{
  "experts_per_token": 1,
  "moe_layers": [3, 4, 5, 6, 7, 8, 9, 10],
  "normalize_top_k": false,
  "routed_scale": 1.0,
  "balance_loss": 0.00257,
  "balance_bias": true,
  "lr_router": 0.00108,
  "tie_embeddings": false,
  "lr": 0.00283,
  "beta1": 0.9,
  "seq_len": 512
}
Below are experts of layer 3 (counted from 0) of a mixture-of-experts language model. Rows are named router (the router's row for the expert), gate (a neuron's input weights, with its number), up (a neuron's input weights, with its number), down (a neuron's output weights, with its number) and show model dimensions 0-127. Each number is 500 + 50 x the weight over its row's rms, rounded and kept within 0 to 999. Numbers have three digits each.
Before each expert's rows: "raises" lists some tokens whose logits its average output raises strongly, later layers aside; "comes before" lists some tokens at least twice as common just after its tokens as in all text. This comes from a sample of Wikipedia text that the model never trained on. Tokens count by the router's weight.

# expert 33
raises: "ity", "ies", "ities", " ("
comes before: " |", ",", "5", "8", "\n", "4"
router:372496487528547555531540458445616614589471488481554444431524573413451465556516654478433564527599578468379472537440518528466503494512527550557492521486467487516550465574523437528541449457422512516462445477606499538483514529497484479554476549352443442482481474493513494536465467485477517551524507520456529515448539503500487544464453503563530522463572527534388468470491523532575498491461
gate4:506511537452469459393573507558590501469564424490523431512506467485487527530461495401539457485450463446432504437521492449560480525546468571493447553489480526492459479526332514446412474454607524530454426531561402466417482595544459380464476572510462495535530571528463558463492476463511483439448458513557420461532509471561491584505483571568521578537462517509614494444505541529485539500497
up4:534446497512455568508467537443414497420536473505370468480517545466503546470509493574443581473491556530437590491446533538460461458585501448499512527515511451548494509458589528517540539613458438532534558438476601553648501493514583553531551477520528445494577563478533553465453507477661530479531433554431571452525533454499546508468519478516478495442551579528547527581477506426474489555536
down4:466541582482489515527513584477543563493514560469466576452573506526527546433477459525524489482521569542493409546485524434400495545481496463589481508489621462529503547535521431503437499424513480619591566455449536523475541506462492566568477664435475493521470428456575585498451525557493611532545557433477497478462423534465588473555420497521590485495494495530484495431544483535465526573510
gate5:438528562585522566523493499440464458432473539484468468464476529420563492554587580436526445502556518468464414488477564406536508463520484458538433528516504480487489567557407555461447552602430506506501496533673590474557468511487469513518490408517533483497515475506385495539551507511551542608521572583482452497442465587520470462520525534570538538443583489525591512511493556479497521402510
up5:544607548506472492431541543488582411574421476418538514519483559513516506500385563512531427482550445483441477527545477398563509498436447520517557474516469511522461496419493473543457572543415530612451453508593490490507479473463537385530431484388491501477496448479418492436581526528649441437504571521426479520546442523525473538432542523500518572586515549512498552488513526487508483529506
down5:494530563554483543488577462513480444455444534572515510531520507525492438468462623508454521555502439535517460522494490545584492464451546508460504402426487478453398507532520473516570552428491431506511624472465445580450437493492484593558490575504459485432492487497535466484460558524564599527539452501547448623503516551577431400509565428409447438539459474460461425494615532553480461517487
gate6:501429541475493496490561516439480537477582460484383526492512535411565585422591550470507470516396451520479515520527504542512469443506563468460522518555520474548543556392537517556515535481457485536521477576566512449425496542533565446518463449499500512476452662412442561506620479481542472489467437504464583519478534380509431511483582468524460498470541474533606492527432565520479538600519
up6:508478462463517514405563575479480486425570482465433517403563538547476539474515677537544522524337493509488490447469414535477504488515490433511569579537493446512544483461469394476527634593481490504422492448583585515483534511557550545521518462405452501515524516501485482510495486407521405509484546524473556532445441492532468531506492489425461503467554424544583480510474513426496547502523
down6:538506523459618530491489481530514570524482423483482473524406483555543428550502514520485482604432450483469508452375399515527551503458507446533579405527498540560622519428507475507494405494577539472463618433456483509534529472500500424650473540457546496512508557491458423557421501481575477437507509495406435442514470555541509533550520512535486590520433450492523497538468526527566479480558
gate7:379509408542531533508528515459451487477447418471477535558415400490504485459409439342537432504500470453578528441445492572544526434401554499491604568485466433456455479452518461456617487487507493588525533443560583500465499508513470491451502485446460493504484542435508471452425608483583493605515546496531468543514522550496538494531457483482449508487488530616460499484591493485524501515454
up7:388426494515576518526528485447509482458509504491485512473558407547443501427418414486462495472410507424562524492474439555533485454414519536407538541490494508464554547510568478545480406523597588574495507560498529500442425543583518468536559497528504481604486615359527503465463594456498444486531498542464589496511457511485520465490499527509441515459463464548459418487615549450435520542524
down7:519538531496556422517397510577451539582562528420507619569543373528477487508467432521564568470587599513530593494503450590541541406544551414508491453578534513496542575510476518563474498533481560451540608586454513508437457500497474497568493518567447501585493469503484468446488538461582468513441391544428513486524489472508484571477527516547536453459582540515510519521477497430516538535537
gate8:506361564509468526475433536512557490562538481518501464494393455475409476546548574484507516435450529519401500432468424530520469550596483460588506483405479522531485421515470506511432527632525453451476384488578516417476499514479541518572565582456556488450449498482461502510568479490473543542522540452463512503388543455556561513555419514560504544511560575483502479546596485489419463468517
up8:515377605440473588449507478499539524442490429454456464507448455447500535516478480499424471506590525499434546492532458495525430481497422524548498504492438528568446504431478471578466506491569459483497485484605462508483597514531619517513533466452380500425535490495524614445494502538529545480537557468486423495515555375535619469544503499473454556412599407549542483498520532490469426466497
down8:434533483546560555404456495504484499426495513572530490509474544528451456464475455476437435477451451593410520325526482464499442484536581562482455476508556498463464554416506489495470414528505482485551520455486460534402453438580442581569418597468559539503458534497439524477470556534454423509500498477499508472513516452452496512441480530449494486531452566583543517381551479396462538546603
gate9:503469522544478473384518499501603521558421463612552502485449496531557492454392429510483532494441561473467516498468548548517528495536466472482479525536580440486450462569587520574506413463548441515539506528490413551634470534533454533494481540445474590516486531490442554549505533519480525417567486510545402493587545467508555447453469537531531570517434595456499516432464457447530376598525
up9:501528629476441512511514502489501471562532515465489490490579529520525534506437544551558440533534476518515512571524512457577533466461577533525472530528511458506460519477508513523486622488411490443538508472463489476525449501488508466464491389501500593436538475519593397466487555614521629575584559468456532425418440546598445482551514565592492501445489564485390500443545468462543527378487
down9:406497621472543421590550524361491534507511370450524476532532485500498486462470519535451502526545496532571509530528510569469507493488475464405482458453478414507433493423488575485421500463587432537489449569432452472485548432472500410549538513513508600532453462512632463580565415481433503546548528458508455491508541509467576528513486519543540500518597474433472569478569516487461418476498
gate10:496535524541534455422477426493476545503462421575550506362478480519443472460403495555485568532534600543527478545550507435550546520460457496502472524410449535502493399517466571578524456487520464562446537493469525538460500491522447491456446485423601565580499467454411567547600502397514485456603425585546503479508558503503524441496529498454567610548587535554488558521472443480475530479517
up10:537513467525540480459478431548450533501471471675531473454506449512440449458489438555499511502547548543511482521527547487497514568537446492504478506426459493497485430554406514552536451449509442531440514473444569499496479499568376500484522496481569507536474499476462616539564461412479485446578401612516392551605546507436520423468592488542566583516617496519491538572495456537541485489490
down10:587519416469459471469445437647526534465574512546432468456483431537580516476438492584525452451428466477474449491408465536546434459546555494526475417587639498492482489546532531473507410510456505502537583483509482447527497456509525526486466541457514399516572568493399485464488558499522487503518520463443505491455453452579454526610458494525522470541362462571555545503527491475540489544585
gate11:499542411488559470514432488528513543547572557515552539452568401554363578464536559513598520579470498463487571446606436559466539536490512504547486489375538575540498465497456504458495529517473515576493425516504543537508399457503538517505594471477483556545464397494483569451572476490520438515466489492517498521464505521610519462480565601581542516524487407510566462565491546490488453525593
up11:462521422529448565505465461512553372496429491552491503461460533540449540490456546537556544492448554489564589546495491494519470535457496539487494482518511506543479479572522486473508628563485418514551503459514517459517534545431563490505507467473434541481632494383487416502531403631534446609460557529586534473506477472473522569457565488558444479486465489453541526564590561648487508491540
down11:549559523499535564507491435470550565501519534498460575597617467574481424525428565522448524519512505507504495442486472574461584554495444495496573488489606450453446520495465367476539454582475421530450483463490532492478556501457394572483496501518501506471481391455450464463547524530542591609574518506495521436397424536477471608505534573530590583447502468478521475509517453538512480479548
gate12:467371503424550587434473521446619451523512522564502454503541623549478452439597488415512544537463492497469506444436449516559411511549482455527503591437474455527497392509528530511522496545436455529535461487558497500554521596511499461518570560565599523574398500472523482533512433519400495488460427499481505597478455482500493538609515497555469501436482463565412481538523525459484535502533
up12:505400507477477456499457513486508568484574544482414488431535448425492512537484448469469424391578521588495487519551441565429526419571547468554464480510453555582493485513544425450486495579536431464517520559568581421455408484535546492537505433534586479473499574462522499443676498565560536540537494498444550515487611491517461558428544449508469479565514482507489448534502494457504540418515
down12:438489561515540520481613466543426522544440467508560500560465515492482449451454410533493492556522484498463604465405490547476526454574408425490459478476370638543575519446480489452483457546511485510461560534467554504458566491441536506475474498468470507548518566482482483534483501491448475430450460485474417434441532559449471660529520530455497503520553473466502567420510600483394524441575
gate13:426501509474454525539558508439504512507438559577513523460599523535552618410459588437501542530399499512501505577480474545482452434393412505474559537423487421422449498529628492495520477373530515512498466424626503576551542525468453621455472521467446513539399499529471479491523477553528489529466507500513500474547472528527509475507429527548534509556487486467408508460466444506566558473556
up13:558511477565556427458425508538471535511553438426537500499445510504459453585574407569482472420579503469467464415572548460556519541569590475510488464557522508592555514531430460527485562513488504518511526559447488460453422504535511385541509474507593553480540530495490456540569534449458517467505546538443483555340530484511495516446555501418518500467475526521553482599539584542369432516469
down13:503464532572511511539503342366550489510547560507483532529529353476534511511543443435558411514512473507609500466492561515460562509525517549472505497473507531584575494579428575495550417566512469607473561550510489525447434471455524449532420495525494420529497528526545561472608511563470521523533471421535451455464553558558454569438508514530492504488514451540481416521436524525489550564438
gate14:515502555454522535529458543513458422485463439471506542509478414476490534545524641418448507557546422455456477465537523472475498498505569510575502512440468440466500544453568504466522467497493454579571393524535508592530439481490548540494509544510540577448471523592442507425507494440475541415476518465376505537480430547662476532528583587448475569515492530612544528424513425539504526492548
up14:451523483441476490584522534433481516419564480406556536449412462479549524564580488442510559504582470469513484509441500463439496597432607489565494460429475522496491534520520466494436494414455419512552487522567583481556559519508592575542550522492596532461486536634502465499494467554433441520429573539468487481440497569509558546504504486507487505548557542447544545495600502551450465413394
down14:426493538548504482523557482457545572400502493424509441493553478543614470547454567545533438490487471425377490550444543520483474480419524481523559439461469513555488548532604469518491572515463474426441477564559514533560570422556525555370543524503444495468563463519531424533451529529498597513510478576410444463475512599462431532548560550432532378487490497480527509511439553548487482478504

# expert 51
raises: "er", "eller", "-", "erc", "count"
comes before: "-", "|", "u", "i", "S", "ta"
router:407484514528534585499503478448588570604439492555493438490539526472408458515524565425516533606502553388429510498477499549492472535440457519579510543500496412491521400513514541513505517396416491581484406470532466587478478502479469504482509494383447450495432487486491499428569530475490430478503509493464486536545604544527473565539438549548539555479581508605415536502534478549602486521500
gate4:506424554483541548449413500520483537420482427457465480536434515587447416493571506468496507417481488545442578501424532505629501484601519538482445530406480480498512448501485475514407504438425500427567403454521468563445548611439441548587590495427536434469496576516456521556478464474434427519479560513504486422554517486447489536508489428491496460538525452492454543511592547485528584530488
up4:563432497483447475523434488593513520497614483595556433501519406499492600451483523478533512487550540496471482583592491525495425507599558466428563506559477530548494511485503488506502541432532531542523468523526528525562469555522453509532549656486496466617507467508521445512532539459455501460435542503517451514432506546482643530544567507456401412549417473582434520548462515508474527398496
down4:517460434486494562449472535535498487514580494453412555490495498480436611518486657537584511506570476553527523503494531482517468344517629462559514411501472426462524465572478568499456473466477464500486482502577473471446474441559566488493496519498551558486535545481411542479555525525506486501561476575460515560484434424545478568476539638494444498595420529464484500504569544528558577463507
gate5:515532487457524527507493463450476445635463516471532457423556538475444516483451515496484423552402536532411490511424520558480554471456525490519541507543422465346483530523481486524444417531528530556453417511442324478430534476508475455413394486547529480535488527429528460456462504458484546444486416487483543491458502529568469446411503615524510538501554581592495434474497520503507466522544
up5:479511512445574589496562422402533558545456472454445480445472476477463466550553516417560501550459535605513489413553525527486526429460451534455489443493475485498546614514469547433525541457544459593483471508521482496460504497495486451476546528499570544418571595498496611585507480477388577411595519534449467499451586519532529454443441552522556482445487374503500504469576546500475521447547
down5:528402504541457552529452485574474496557493534495537444438544552576617536515478451570537541441577488530630530643520504461489542444442519584488392481449494485494541512500449476472476552524475489541506475498508579417460506462554450410520531531441542561453464318489527503523457532586491465478469422531525459488510480599558600473502471502458513460490496509535492399501444504476484437492524
gate6:432503538532536559516521559430480525467496601510423479531513559467369480496509504524460590427469488561579567521426507551441553504539518442494529457450527548432463442572506489507484508460470438610433514523522563528480435467468459526512519437494436509479468403388451487512472445532460563412540431558475570490462505520493498429615570449606543589534410445533474542460509488487453449570485
up6:565513395470536428506542433518403460580486422413484399522588476516566471458524501522521469556527573533521500492461542567577548477389496463532591491569507517566463459595490498502499473516623558569503483536522454544435565562463458455555493488517438454540467443473483532475467443559576533519587413526495498533512500568499513546492452528475470478511583507474615462479567611567469533538474
down6:481455441536498543512496458456477487513453486522499429570475491592466555484540553522521414513559551499552368536504454466552506481448549552536400547483479572399492519378550575537612461474494487475484587489502519512468432550532508378465442474509503549451521450482515423526516590545507521392427507480395480411502492426467546548521549520465465413507526500588535481422589477471553501463470
gate7:467500511449596491439592481468438537504461471552521517467514443510467426523574481538545443563544561450508456444465537464428495469617470567484459529536486445562515537469416414497434493466496484510566383567461525466439491564554480547506445500549548457513485457534547650422527557577460504571457456562537510447515518524512478587449479450417581545399531473558482458449550526520576547460548
up7:447501528544499489506514503458453448459404463556494495570519492489477549570519515565414453549494540484470480506422571525501440509598445539445504512569480400564557494493541452555531429550433432515497539504502544510426490477612481509493466480524491485412436512580573574445555442581489521578475349528556532537467500550493511520374460518483525550406533481543484388481470568524508488586587
down7:399476522513412488508581571500566482521510420590507462504548474494445511444517498572574444517549471487528559495496555505452463479546406410445463542509495419550492555528470534484498392611532570456403469551533558506549418528511529389559430441461481478468552506464521457505429465522427625522604519536471452588522537534450526446459475515556526447475555515470543493553471594535507455474458
gate8:422529562453511418500546598518533520474448513502530462488554484531493504479464541522521576490479519519504586450426500544446579484447504501614576504467466583484463559450595520485415610534439534497524589596464502398518516519349476502518523456461553572482524525447510437510453463604472523458485487499513483450461513480521425437520473533588496608501467536545386450449512562423525536538494
up8:555531426593460384473543544433498520408512545364406496513445541523566580397365487420438442530519511448520517468513536504566526487445539448563553468519448488494441522561511477531531455498429569438544540462469501483466510469502511467518427457498506543442554638452446461469554491540557477510547469524508530512512509544528422492559485534505534575503522509461578507609403464466496491540433
down8:529516461564526522608402495504502566504519465498492522439443460439586504523503487482502529486573524475536499551591485572563470578514513452526532552475556528609554547438449456524483578469467347492533483604546482483502465514583481478501513613485541613545563527470522498437535532411483568571459502587456502483428518414594483481540473503550479539516520465476518490535534559372476483545574
gate9:476507551506521536446527495491495535485479480492518516484545437508521480611458488549574474515547541501439568548510554377457458503485483460512442529479421529513469602417418516486459491583411540559398453554496512403461450495495466487406494466436482468429428485497524556414418504489452502473459566529438518389602563420521599585526439441500476558453508462504498486493408484498611491437522
up9:447490523494561509409446535455515529497527525496548582497441508559554510579545512584504475502388459513518406461520449492453440416585519462421592508584513481386624470496490605481527499506472505510515471477530522545481535528574588448486488556452533498578537458630496507512483523436537478519491517571556515506484515504478361472468490438539456438447433521470473576553505368478449505509535
down9:464624580551486551456383445575518538552501483438488539491509558491479587555522594524446469511453559564514476510542483537450555497476449535573487506488465558449524500499452560506443487419493398492591453526495603496494459436505567412413473500472523490525431488413536475552587550519467580549485482518370427495508444467463475444462495542456548527467555495587511577502520538506512533586586
gate10:397400575432455554517488451471501500486525575418548540445414550437476519543471498545447560518505504557443411565503490559515456495545510432547599517473471441456509581489612431457475466445519505537551467500467484545546480454534420516482487478431551527601594497561487496399520519504509460485539522561544474407565408474451435574488507554493479423526528510527476423542477389451484450482575
up10:475566450500463521489518503508520482538482604454476512515504464468531442422434492538469539538474481350508507471439535455474471524438604571433549493506518464548471475583463434549497505559561543517492553421486600411468420433565508482503503578487435513535492492393527554563582503475587489536429528530451568525497418459519522514514516549589471513381417464405570448486414536524444495447518
down10:507506459552496557537526503576512524446514527451472583490545453423484521457536553499599454543515514477588549496451505488529477481492483516468477493506458591421457479414489471634466446485454493503461589470513568521496618589418517427412476491437580493516470572461526443531512465588433559393597460527489518493470454478494415505429482474480532464422489469533394506516488413430556552400504
gate11:474458506510550483464589572517530462517511554417437514515456427523449560469478482520438520432566504437480471578561429442388486560493500465433568485535514543408482463467455493477619505392507502565501559474576551517512525489529441566546424512486460504498539510435554483460425597440482519551558547505488477503383548498620493524421431584558481443534524450478431454432547548456537530462447
up11:499476543517458546435494592475499568572609528549495526465456446549519544454501495477456449372542443467492458542535529585525445515556530491510458482380452409469515550548501482505505519604534461432562463462510379516547464529470492574453514508513547455554579539476569525437503513444502566545479519519496479561624472508528597490561565474540539477538558555611474447551432473443397456503491
down11:541562453564497483496598442566462403472541430507488470488444502401415370598450436521452486534519559463459553477456476512527463501430528483472510534534522435433532450561525429503527477500486509546529577461496465486550504588474508537563482452449513392526552547560481513478580501442505578448466533407515532398613513496517477552565436575601473441447508458546479533459430424470515449496522
gate12:596484583482556536386550428500492580506461484439474410468437565482447370629570557481498559532538510472467521497490529496535429515487491573517458504496522500537490520536464500530538490448476561462461355524528395484467575497482476550501563509456566454482609559520471472442517550447430593508494548453425482477520486417533498554529425491394524539490531535494517527427497543526532465414450
up12:500484417607450587595449555354523456566529454541491513534542485506489559374445530520465456463519530559586578568478577473550548503535420494477465472518500533444575452428490456462546491578474509537542481507528579515539486497546440525388452555534463496576476489445541538536559481544518402398504479517546533470482533518480574522553584483458469495541468416466451512530555581458470504553546
down12:407552415528515540484479508423512518579607591439399438438437469488518449473524485501408516499495513514445485471447483505482545521587490515550441560517502477522536467403548565514526490412454552473473506451487506555489525484397514519494403483443492521462534561567510524561588484476525420545431573486575513393485427565572499538563522569512582517552490527546554508368526562465526571533492
gate13:461497480500551438479537544434510516556444488496517517475523481504356547548556509616484552541530496521493457390462531487498564488451561515602471496381458505536413473540460457505460533442615498644524515530511488524514525497541547561539526514535407565465524454548400526493522474528565489499469484572404512379504499545523425424496487504495524488556527585575474416509537499428522449579525
up13:586517494485459556433521534500459532504502539580432539493550516486506504555519498423552426496496513619410575502459440496414449476402474467509497514516557548548537576386480513468417492459433410427438535441519557429538496476414502523452628481452486514504454473499605516589479529530491537553516536430508606569601510520465526503553424470533455518586526476555438506543541518477535524518433
down13:551506475486568474536480401524443572567552446529532592466487516510495457514353477502498508490483561454448591537476453473440503557520422504513546569480513461445552495518649518461459481525552504548544628456554595442523470498465533495510512385460493528517429384623499530447487551478472465537485495476506517587518446525435520611481473491502480572559508571504543539458468545517466486554429
gate14:483448484514536554509634486529505570618469547537526478471457590481494530505521520517492538538467568457350501428598488527532463581536490512512541533477446435483612480561479453487507550584500518571394503512515590485501492471459587541472501490420469442615447510540448588501489472479504519526455403497517534557467569480379434517484512389542525534470501546442528480484476487553492491484413
up14:554515542521482541518594537508442479478436420587495425588490503513470485505530542437514497417529437519565506565584483462496451516621543479458439502480548540540538512611546550512510503340474417611480509498472417517476536498500557486491525516431481508615438463502469523510491448440492566555561496429558518570460476461517490472471507504487559612540562440490547528458503579630497527551488
down14:501466507483431482492520547538453474452506500603530566474425621443526471493566437624450487460473489492510484469418494497559521508494534495524454449460585454455526442603476444515572525490582510575521510486524420489468399604405463442397542525493429425448426456537487569564463484473449513492533488409497478424483446503584518585409508441464496454599508491477519524522516550504484473484416

# expert 36
raises: "-", "dis", "ins"
comes before: "-", "|", "\n", "  ", "pe", "gu"
router:397503473513567498421511542509558572496459518460558455432485465449492450539474586427435574526560558479488507510514433459489452461447441546586546568538477480526439418538497556487571520488446591588532419531576509546419531549471454488473450549406492407442453541495427485433492549418482478484524578515483491525475590581533540479553484449553507540478538444619420524501544530542584510557477
gate4:474556536534499598601474467554471506535484419546533481470638510489499524440400536527444525485564547522519517505538499430499473424512500488450546488502534487361477520552594523621451424636481550564497547508498542431538490546550478539505467486555485558445523575447556561486460470487424425548496549437530442485459466434488528458433433502524473513529485488441455499527446612598544531521541
up4:636513471517465542515543495594529507561552431550484413472541539473549581526473570503609453444527501511484517503497449408533547569509465470506547515507607446497475497566578531501480449589561484496556532463529478520615464474508521570431583551504440497514489559487441415496416495475486492539545495575556452401429450474593570444471534490504547440521469475447454569535438520574516397527488
down4:551613433510485554491445508485505529510571594538444455504536558509357527527536566505416486466442531549506544443509519414603544484456608441467551452451522491556565577463497541499508491587471396494460446512555517460467460503454471462491420543444472543497478465383491570519460548494448497515422483538456515448539424545551469503472510556398401497546555439543451478468500569499419522463530
gate5:422572415534620529489516459485512504464544518548479473510505593558476505451470517504528558458555509480517565572455606605616564541434416449517599563471499489447523506436539470478548461463487496585481449512415506452489491509506472419512463510495540492553461540474499424502541449511562466523579485471518449506638481522460571538405557456477534581466449451539503572589560484558533487412467
up5:485503552541546546586564474409540512551481545520495505535525469481531494577488426460551569496509472585532508562584634527478546480339416545492548553526477511436537453538460527483544459473457467561479574548478491490546501550450474396462425462484494447451413509499453517568491473554609573467524508515552531514396472520507534549533559436539569566572528455488488550573406495434501510444548
down5:501470536591526520541491477459475454485530547514452599543481481409556574557535446604593521487502465437474556490506491504472558443519488470471536509527468477484570517583437529482588467585530563496535531487471415510513540479567437529460500508539435551463461516476366510551452418494490552658382502443507492504496442563489571520449513458562573479518593502477573518524517576475494433555603
gate6:555500474571547531565486633446536528458567562445580455511567508579442495490397589451629542449461552486467562519455492422476525562501464486550592488438507438497446481491429565477481553455509411433560457505499448524533393513470550511562563500503427485507461447571524488545573430521510415469574494460522470518435561479528529517547540448467487525526517476539421522519555430514576416522486
up6:544499517531394395514461514511512414472549565489510571431501489512464544504553467486465474512551446456473433496432457475591551427427575480574384490481494510553461487407521439492507563546565609478419558609512458458466524445451446462416488513555527646515552476501434519428438563515473471573498511471414461477473464508429477522517532534528491394539517547496475482550418430517486481495488
down6:448504474396561457517467568465466578512496532495458508372603507486497426411454483433501445556599472519519524584523517578519454546506542519537474545499558512520519471584501492444531482443424525437506565488507580552550493521463492585567432512529537520482504649475462516451589442619550451490529452491384537516420464496488442406520521463473507535523429466498494560452508477443534588503494
gate7:518534453436537602399510533491485456494571454508474449484446509412502515526510532533565600541601567464508508505510436518422541483521442434505453443574528552479493430521549513561535497507513509481460578518539459425521499384409524542371461490579597395485506452490499509491594492463540526497485523490417484442450457469505526518558374510517516468525519465447483413528492371530542425498547
up7:523499433451464489539489598481577514528547488457545471454489561491517543485484483531477472483602415535489483491640542475465570508369540531481550493539542587575515478487441603557474614423492463507521437526455490457460489507494451470438516515523594570446519420446514457625516481543472508402487538473496477524515547551446572520451560431554430473476424555559572507472436456568471542452469
down7:423509524456520562448603511410449495521600476441567456462524524468515548493530587508394556518448520492378531456483540512466529463535418530546488417529429485496505523487504622559530507490434551576419528545502464496525480455482593456510613483593504586492436444427470512415493470492477510473568449478507447479435485512543479515576531488499480541544477448515597492492567552454510410397459
gate8:547482576468551501483461570472500533533565518533513502509547601478502520457455564492511509485390474443406491552394512506573530529499519501524496618508536436502564410479507400484594485437588438516561424505446474526484390534478459459503474495456473545524601450526604479509568492571558502519551492438512488571601501491621410507509581538530472468535481538488461461469571457563507457470569
up8:495493529566497483482480522466503558470527533461525522563582507543523441506440462491520567541494475510426523592384489482532518475535468489539500556538552445536490457433476449363658487425527507393571451484495467497470439558536475506480519558524523501508605457471544431520448544589514425469550562455475510459466594554570522560541568507535425444510467472524414570506559490468355464459521
down8:468480419426500502509492523584475456479467511441507595572536551459484456487520494507431549513525479483530471452403529582561440533490461511525549513498453575406453525466404392501466556536595550479435487485414513551525444477469457448435525463460498496549512549383468538528481406536473494475566495430332533504597530458398490466486503522474568537421468470509491549451528445528550446435443
gate9:469435509549542446422475431545622490525511510446563486442483497483424455482508515528427512448441517486509493436493564534576523437468608494587484621519457437537520465451583534582524508422451489599586383526524522613547516524555489487437473438440534494473501560493477533528437429422548512485491520537539510528422489525537587441533505590451477470460514467565514560519528508560562451542429
up9:492421528553503460445461491496681482524510531427557464478464483483414463474488463530426503435472478512512461421476531529530506436472602539540471528568523422516512491466554513545584557404464457540525433508537514581538517544557460438451539416410545515457498532482484524543497333486471485468520522598559446582432453538539493427534447528481495465461552472611520549508506484537569445539466
down9:529493505492494510597526490522467465510503471425450625476448562458503560622478481505443397485538525493593510506481552609467453468403571542528460592474471439571484527490456531499527475576497551376499542543464506439514600469609530490558505448544518494477490500469498493465564447524468511520573533499520540504455436490583563480541545496405375449514458472478547498547524472372510492570451
gate10:551537520521557553529548480478557534471458440461481573475625533380492435555514592608447481504563471517488621507585457480475503544543477474480492457472576477488685623512446497494414493477485501466482452457564584514495538441515468503552478520394504508403505492520513545472555467538547561505527500539575465554454456482532537498549553462567509522511527484495518460534505528401604505465510
up10:549485514543483452456466460550529527550448500545449466445417441489521461563415467494391517410486534512555530506459494508470467536471574549477604418487549541452471423496581479512481546490444459566385577510606500470520581485493491526511431404523528547539539450587554465418451524535556485482524446583460493405507443472443584417497558433505519446419489497504474504478515503597429509600480
down10:492540491552425531480474518421493447575580456504511437503417485480539512511538530571499451534536607570518516523537437540542503465578570572533522544568502494531468493492433530545465456536504443593540454554464413539463381477439446508544385584458522380590519437534539455410472545549478451501594467507447535464472426488448481483575451523586536552498527464522530501525434461405527565494511
gate11:382448399463519440491515477384530573464480527535554515432524431432500480486460541477463378524435539478560538533478487443533429577589500495549511494531485503428563514420465503562480568443507493425463426518505419476546482481438535443515556483521579502496579495442536490551500558462571549583497396575475458544493561467529525546494487446479581440587582441479506488487545403484462582492514
up11:514519549476544506493495476544539418554537449544492490487405486595526487543528464539520439444519466487484575455506501496550548443455556443423417533411490575569458539507457535483507526468464489472469451572512502508456697447515577509559476529538476412474418575447411490630542379511519532529555483449527447542501428460519509481477530503470567564552598473451526417489480497527445546510461
down11:480517531438382470509632461496503485484442542558439492453529474539448424442465485490554490436633531483574524569419471483449482566438548504488480538443476446454457545460458488491448523548622434524498475552480448517442510504452481515470528545389447512469556479567501525495457457512459545554440538399559413615514478488478520403447560563474436516538536478563441458481558486589451512459470
gate12:472463389499464543595527532543523540470554460535445429523568558550511587414441496444489501477511617426472426537557417503558517456493513508505442515456473344470535463426479439482579481565527359496584491484513592496483442542523528554529532445498488530545508455537488574395464503513501476536481501582516505551508546547523506534467531509536461591483554564435431544527477516568589494479545
up12:525419492440502543457538536448490517453465489514460566487508584492437522591489505474603566553522481505420565522474426478486562518507522500533529558300511508487466422432483459578535654514466547460410498526526494541559508526515451460453506545477573516494557457452637397480489514549537527502577465525466539428490511490438558417519561482478477508534490541507463421493477550502542419484448
down12:491520511430519509454444519536439458494518422480446411483550539458455500482463518624475458502508484509489499561554570482490369466480534550555617509518490503497440460484502502510404492478566522463478504481511431421566451497599380605528522530566505473512464548520499518517509485478442526566554470513340418475545420498527501500466392500481511404433485461488457451446402423463562553533524
gate13:505521454473440425397542578460518488485530565512405480482568543509461534493519507586539476500558575604487494461523550468512491495517477613468489578482496476519579476516484580539564516446487408536503508542519529468425462447526443527562485459524592439491427483416546557506493592505497453492474470567484470527609557478406481399567547575483589527498487454512477597504500492644536446481563
up13:478528466490513425503566450488499483460505535470480529414527592600520455459399451498535473509441450479529397542453462529458508517494496495432568564467517593469528517445444507496424466427545555430501457459552636484499496585444582457566560628469426490477523534559538481481384522481424591515517528614512504446542584539493599445514500483507473544493519463500526492571540547497450475567493
down13:497507466438550458471473484439497539439458550533496537452535462382497463478435418438609449445506517512623512478511491636500499450520460485542506536538533465605552564509443445465543551439565459513552545539528510482462497393462508440494523488450549498493459508538486525474604420540444511492443505464485476452519566533444655479563470623448440506488477485511476471389452444539489569517538
gate14:440486504545585531470518541558475511487609496460525558504492530600421478464541506474470549435558539468512452530496488490544464528452457495622594510506499504461571528534553541481455566387549440524588467517558403475545545564468421497575501588499564506577514417576371506530555539504473424519538504534536541527478618494443478413452543470441510436395508506514459537502473520493493529430448
up14:471440458595485539461458519551444510477571439415532491547487535552521393575553531501534620443587570478502472502490538465466447504556454506518629553458485481474566588538489536494486467465499407548551493391513449504451530546565464454509624509435496492474598510549465513417535484503486459498548476462590479523474543465543596490471530457491472394445466543568458468503535516583465435478575
down14:486517526495487469469536486489490403518493488335479471505492511472465525545455492568541473466563556542545480545568537532518518454497583450470510567430442407549556536345421517468492400503535509427499495550535488508460447515535500465593506598533566439453507483467559422444542514430529478434470486479575427473432480455508599516507441644504373438498467525467479481511516437492477512511474